{
  "num_hidden_layers": 8,
  "d_expert": 64,
  "router_score": "sigmoid",
  "normalize_top_k": true,
  "balance_bias": false,
  "init_std_router": 0.00708,
  "lr_router": 0.000962,
  "norm": "rmsnorm",
  "optimizer": "soap_variant",
  "learning_rate": 0.00537,
  "beta2": 0.98,
  "max_steps": 4427
}
Below are experts of layer 2 (counted from 0) of a mixture-of-experts language model. Rows are named router (the router's row for the expert), gate (a neuron's input weights, with its number), up (a neuron's input weights, with its number), down (a neuron's output weights, with its number) and show model dimensions 0-255. Each number is 500 + 25 x the weight over its row's rms, rounded and kept within 0 to 999. Numbers have three digits each.
After each expert's rows: "gets" lists some tokens that make up at least twice as much of what it gets as of all text; "mostly gets" lists some tokens that are sent to it at least half of the time. This comes from a sample of Wikipedia text that the model never trained on. Tokens count by the router's weight.

# expert 83
router:527530483507486530522487530505487506469530495477445497572520461511515472503491494483463549575508500505535509521485512534513498524522454516489507455521484504490482497503503517518452524424507521514490520518513499499495453487523523495469474527489493498466495493521508504451474500487462503484501498536469535505482475479467465480497485461510528462522538510467490526483523477459528506526467532509543503504471509539485485478427507454504478535482513486533494518491470497475517538467503481453460493528439498480442521448500507461506517497503503511498508490533493490468497465505505500506553489506521494498532514494484516520507537481534557464499514504505511474497485512492512516538536520496529520547515525505546496520502474486504480504477512516472525518454504517498473511487509488
gate0:513524496485481504532512519508473497488525481485491483486551448522493486516497534532503521529548507487538469504460494506487495536512501541490473501498501475479517477504503512493488494494500499535552459486546491532514461530517480511498528559473532533478433542489492532512493485499516504547480506483438513479518493481537478534511506526469493548531517520526499491459500564527533494495483520496512522505481490519466480493460469476533520503509533454526482504517517516481517537528547471498528506471447537474446521508449492494454538486497485478544476504478508501486504474493475483527520568465505465521484526480499486525501468459498482484518447511489512480506467540474515462482492516486486493500497535455480498490514455491490507521522485538476514492525498502514508466483487502
up0:477487482486494465529523509505525473505460509496509506523543466532496499527468471504517465472503468497541477469510545498501509431474493498536461487503464511520494501475473472476458483509518463542470512486547515523483473487540471462513535496503452527510526510522530492474490487483538525508490483486437544534498469529505542489483489485465497529490500553505520468483491512540510483537488528499514482522440493523482487549527470564523524515550481481462460559474466491512528485465462550497473477520483511484496505550477492492499482523524502507515520488482484529534499521514498525495493521523483498511465525468535515541522480505484532500504515472496552502532468489496513474503466511510505524543517512495482524492544496489500496466518481491475531526484494477511524485531500502
down0:505469478515457517497483461514523482523525494546502511510495527506479440501494494491516495493487509488513478493469478460499486479500523575502522507486506562480494484545537458509573532494494439459511519497493491469492503490503493502502522484501522511447543496543501476446446493498527478512485466510482496504497485518503448532522502492501489469496506492522507470529490492491514481488541481477454489510480476597488484489523496471481501496468490521517516477512494491498488461499476500499499495507526494495511478514465503519534466481486514496492470497475510506495498486541504510557487468502540526503487487552496494478475472549526544485462495531503461518514497440479468556523496468555461507468522506483577514496528489501479486475491515478499497504468503526521513514514503513
gets: " B", " C", " D", " S", " K", " P"
mostly gets: " S", " G", " K", " C", " W", " p"

# expert 38
router:492515498462473452492473509535483478517480462446504494494509511459522483531481497515507487535526564510481510506515488519490449500506494489489473488519531570471522499544505546480498526507501521489481539500503563513496529535550505502466475512553510491484501473493569499531507490515476550521504526536500506487509495489505504468482490540507477484507500517449489480510551534467514449518558508495516495489492485529498506497498523513500518497464492510513488441482508483518483524472517494477488492583503505475472511512491521511486530468490490540500508448532494446475493511532480529508482498476539531483527522472513484507508521485512528561501525509488496476474469576447472500511515528489510493514500502526474534484519503481492518531522499456499474511478482518487514514487485490
gate0:490539496526507491502522513503554523496505497508504509515496551462529478514517490468539493512483532425488438493492508488494532494493497470511504448516487517529492502522448511469473524464462499466478485502535520538502536492474522509484472487515532516490510524505469525465529482488512526537522484475487494500476501531515529487515505498522539508515548491506493519496495474543512504508467504517482492510518509490455516550503516455486523526481495485535519472529493448483503476469522529497492472505469477438476549535483505522534451492491507456456492486489490505463486527463478514501560508515515469462473510480522475529484519552458512507496490461502460499494505462481489510457504475506454501524505514494500516523539491538513517514503519490506529554512463540496474463534555496
up0:525471504485483523484484516481481543492495466517518502487525491494504541508502516431490546527472461510505530492478518522478494500498532486513491557547531504492487494499490477517462499508492450468484520492486503513499536483460470484476492486501531496495463488493461512499476500484464531462515523492490465496534506503498503475484492499576452509481502537529499524467479526490477449486460529509516477511486479512479532506585485481529499485508450523477498497529479515510477513530499501478521493473483497473541538489517512499493541517541569474503490516435527490516498531457505486497481491509502498473517517491520504470555498463473501469461531485536533478497545449507514506524511524522479506465545493472509498561506473529503516477525485482523482543497503450498487494490518529
down0:545530514561452551518507523507520502471464499499481461462445506541504531486493537478511471514483466557446537490519478508484491533523541528560451493494513466500489499488528526524517520549492458507507508485457453507482486517469504474510507485488521495508496475537480485471527487504470546503521506484471503482487495497479523516458509534478478475552531443521498496545485502542507526465480472544484512528509516489495481497483530526520510511480529473484497520506497488505511455510512482534502541508469519514519485508524497471507485507519526478476506520464497502510534484469488467472514491524496462509458526501492474521505470456483523534526483522543501510487512509543547508467492493495473450460502472523523494552502469483474499505513502499556514508479497505490500496457530516
gets: " in", " of", " on", " for", " at", " from"
mostly gets: " In", " in", " over", " at", " during", "In"

# expert 120
router:503483495488467511512479500490481483522522479474488523499523479497535467485494500509552495491499503496489496506530472524540485489522528509511496486511479491464509579501491534490461513528581520511446494516492451499550503521500519530482479590517503495501493467543511512502534527447509517486479503528508503521481471482512513497474465465556443503503491527502504454529498505521499508530461508499536499516491477510465479509470468469492500495476487516464509472473508450543539519485532463500512442528459510469483504492519497520510489489484506525518512540502524443470518485507531503507533535501483505495504506519474513498480479491544530524493514495491524500471495499478547535496487497497483535493490530490509506510507491502500452527482498496456446512484468519420471451480479498
gate0:518451497513541521512437474499460532516468507502499510514466501510486432489510519494531500507547536518491507476509489509508484539481531511488497492504491503516489523487544484522499521518519504518515461472472464518470502504474495490457521521526513464479494471519494445464486472512517462533487430499514457510506419506520506476521484516517514557499491518532534503486506461480521469503498531528497519496528475481514519490462486478501501504493465544534478498468489510469521521425479494525532522483482518520533488512507498434515519504463512494470544547531470530490532488526517496496523472501468537490497472516462510463498497512545525525480481450508484465494490535513493487462511478481479449506539475512486503521526514498497466510548487512495489545510488489505464503503496489
up0:524498507454489504532500504526492499469434481457510513476445505504497468490495481445491518507538478490522516462506515500518525535514515465540500520497484486501486464491462535497492503473457546513489505558497520488509498479489533506498512553499516494527496423509522525486494561540504490515464483496496447492543492536552481518501524502512501497497522489458510489465498567499484480556532432428507514514494457490492460479479529473468483503510500512494566546503488464522500479530506482487481483522464528491502495528500523489508482512480468517494474471475488501465505464484538518535480484499510492484476499504515512512486523513540498492485505528479489526509524506471499520540492504492469530510492496480509488486446526497502495457480503512496542515468508464462481508527465487
down0:491534492523463447466491525502448510502471497506497515498521513524500488498523490474499512538489494538478506511475489487490492504519495496508486503538504481541543542527482535524519509466518541495524510504510464553500485488484496499512508531495483505536532487482455468493486493475533517518499534487488525423490510497499521478498519494498546494571463494528517493505496494507526495461502486510536469522493511531459497487516524524520519540493483505484430514479476480462502512487468534477474461487464520509495466422505515508475516523497503509489544513495498487537515494505504554470494509505494533497535525484417503505563464456492531496526494471523510445499461483538525504511494472505466511492485458532518488522541502497486571494525511483486487511490466499511474528472482524
gets: ",", " –", "),", ";", ":", " -"
mostly gets: ",", "),", "\",", ".,", "',", "—"

# expert 59
router:494514509428457440503503512557487516502494453425492517510529492429495475499475489505506491543526515533486510478510463504525474499507496460472481477545535493492534534538441479512488507486509507510450510553485551526503482528524509475469517499485478500484491462532520528502494481525486530490473549481502499534529515497494498485501516513500504480483451484493505452496538512482535441509483531503485480492495510545480477517500483480483486533502492520508474487487500477565504528523505472505448476531528514460487526506474512500481517494506531495511475489515512480526480499565485510495489476508491549481543520464491504473534487495503494538546538518448477475486500527493536495523491508516505480545491454542472542487519499480484498504523487490489490519500496522500475509492485483
gate0:532514489450513494525493462492468498492485497448548510530463485481494468457481482476467516544467460535477512525479490494520507474465494511507502505546505461501532526479543485461469477469512513490472487521487501478487491520530497512506511513526482476492457449526535500489495441458475525545496502493480482498520509467512489482489530498508507536485514506443496489503506529465462464472503509523491528453546532496493506472491500480503500523475461497469502507463500497540512512470483539447476488530499487536486512520479532476472523483496515489512511505527505464494526465535519469530488491526489531468543487455534521509554541468499509515523497533469475495483461469468506490512522521527472501487482517497485465487503493481524498514510466561480497505465536557513497487532440493
up0:435495517465485543437511490473504519484512509563508497492511451527498540496484533496521491546518523535433502469544485502487522534489461517487493448492510490488484490511516490457504491498443547506515498528492455460461511448506514524510447548497459504531539477528520501458506528498496479499500515513500520510479487494518515509491519524481473526495507474480508490485449458494478498465515468504532477523505479518500491492487503495508507564523478503519490449484517492559542483520487541458526479471495532497507466482496486490470488500481476489503528471471484536518504497495480478494489497449525426467532507537480480464472527532484484485492484488501524494513477449528472504498507527478489481458498488507525510500463472499526507507467511484514477473502510494523534481497497497
down0:527454458459508479486492539470464463448458485500536459493511447497536517510511463507515526488480544511444497537458501499503460507539500488472519493456504518526476467492486514499487491466494469544515480489552487537530528502525515492478477507466523538512503468453467497492487487460497510458524484459491488535515513469472514478509493508465488516462460499533487518511514472462478508462485520503491511476507478495507467482467512489505509532457443504538485535517526467515531511505523526512489531485494522533545494430511478550499510486525468518488531503521505507478504528478512486503495488497523455478490480514459532483469523458504459480492519490513503483488486503471537491487493508451533538555478477533488504499458482464539499493480476510493477495484499506522496479480508491
gets: " in", " on", " In", " at", "In", " after"
mostly gets: " In", " on", "In", " during", " before", " under"

# expert 55
router:518483483507494511484497541476479506505523486471468492575518451494539469532483514492472506559516519514530506524502493509535517497515487511492506472508482515492491504511486501524484503435506521506483525526502491487492452485521512512485478505519531499485478482508543486463511487514485501506511516531481551515508497464446464475480464452496527477516524477434462501464521474449537493528467510507537493510476493527484512469430493456511483546495513491527507487498469504495496526472486454472465487531448501469463518467482500457502508500488492521487472501535492486467489438520500518516541481509539510496533504508476489506521512480492549460498519502507505490474482519512551534551501509511525539566514508553526528538499453482500495511487508513478532523481507508497474526472521499
gate0:471496503493510471503511508490542478555449501514502511491442503496517490505544489546507500519495476542504500501475507556456511506505494470504530508508499470486514479471531493509487509521524444510471460486528503528534511437510515478529494491533548523522516467558534469492541531495526494475518501487528546544492455481481496473485473496480518500493469491556547536509511504516492520508532430522518509508478513490505534488491485487505513503458465527539539553493489462527501501469486471490494519495495519484513485452464475504477527558493469541490479500501513491542498522507497522480471459514494483513493479511502488477515481473523496466501487490520495501531507468482499471525513469503497519484536459524467537543489526502520521474513551523477524498478461476499454488499459463
up0:522518505470504502495509475530510532511441504504539552519494486510496501534522517527537479499496495536521472525527550504488478469471537471517489523500509529510517502483505484495481479554521461491493502537482519489461503499458480519460470516518480476476440511501544499487502513505507461494481486583510470486501477491468496470440483491457509480519480497508493475475505476488520503489496513514499504473512476505507527515504472502477529544521506534516569493460497553532533443494475525495501510508508468498481471553493464521504487549504498512508509531532498507488492523539508472501478449498545518531502517533486513494507473464460548499515482515519473466501471474519508465499465569480525473538526502507485508484455494486507482540515485475504512490489484448485484497507545462
down0:513551492489515468504472519483472505526483494489487546527484509494474457542506500537444511467502498490496488530523492510516516502531540493493498487512490506500481456515542473491508530512523494495451527475514528466475470506583528483497471527487496499505490542477486501484509477485523455501509496482525513486544507527479531510520498461433472529459541529496511457528554505502512475483485526541472564495518443536492486545494520507499489474492469482503487537470490486467519511502493532542480534460534471504503521524487466477531505511516469564505534532503479517458508485484518520451534470506484535485529492502519491469516527519511488483516504515471454494471518518522503531504510528531495477496456515501511522488500503479474491494507445531519502481483496492461484529509543480
gets: " D", " L", " C", " B", " S", " T"
mostly gets: " S", " W", " C", " R", " P", " T"

# expert 9
router:477515472502490478510496525523475454551506480523475498498527518515490494471471511500511508494475478480483472519466557512507502512506509496479484494511487529485540524528484491506523520475525505488452470529519511504520511472523514481486522494477480548466514492520513510477553505514494501506533505517505527458487512475434518524478481515552496494497453461475529543492500489453488530476507516552513508511493468475463476464467477477552471532456448491442517503454496507486518504492523499463506505535508544485502513485503464519521482489524503551510501516505501480446474466498494513477512507519477490547497511517517484489485523503535518548528570528545510499486472526445544531514533501514518474531499477476473482475531462471497491534491528478476490484447493488489496458468509529
gate0:470533461466524509484491499506514465522531503498522510526479508524503511451526448460519464500504530496475513515476504543500517477530500509567454489507522511482515513496480459489458502498501502510480552447478490492489511495520542486481513543502469490550521477509531470500465523501473481499466498469510478456478438489499458498500495516492479476522529493498509543498534513529496486507551472479487509529522468483501514489487509508472499517528523510480514499437471530490531481510439500459475470533467507519504541521508483447519522486500518506533495509491458524518505527481545491515514544466510498472524501529500531561533527513511494491456489533522454501444550534491495493533477518506481449514485530520477550498462508510499498521510498510509524494493496495532551504499505510
up0:526498497481535509473476505568519486484524502465465511465535531506494501485492471465491534495473490474530487508529508521523524482488478527462494496507481524552535535506519475557464514487513486493576555496514503526462496486529511473480483491488493482472493513518503494504543533488522487504507513477503547498482507527442483485460462560489485533510516504489493472481472507492484493477483483465489450533503508486511471536488481484483488509545459489459481503512531516492514496460462499471531497495515535460501527470450502486487495508505513500514500528528492496477440503499508474491495527441481500490454489517489502524510450457504479485510510526448496481462484512506507468484495508513475449543490520517493477453493530506507478455479528530490507464537543512470458515477478532
down0:543478514510506489486497534484484475513506543549517504511494529514473516492483511477498490467484485470511497535478535499522501472505483491554511468483476463515550479461525516498512518469506498462525477486526484501486476443503504486480548432479510521521520510467530509463513498494519482541504511533514477486465476482496492431539519488506529499491514493501485508511490528473551509500507481477466513450498517509468503478508479511485454552520469493498472471461537537494510486485494512501508516528495550500471478507558524493496497528475510518474531474481503518489479463468507467486519503555532526565476524501503474491534477496495477507513497518537503487500515459488526500508497542489451460507488472540438503514478497526545462496500513439536540522493506495495439485505490515
gets: "s", "es", "ers", "as", "us", "is"
mostly gets: "os", "ers", "es", "ens", "ings", "ations"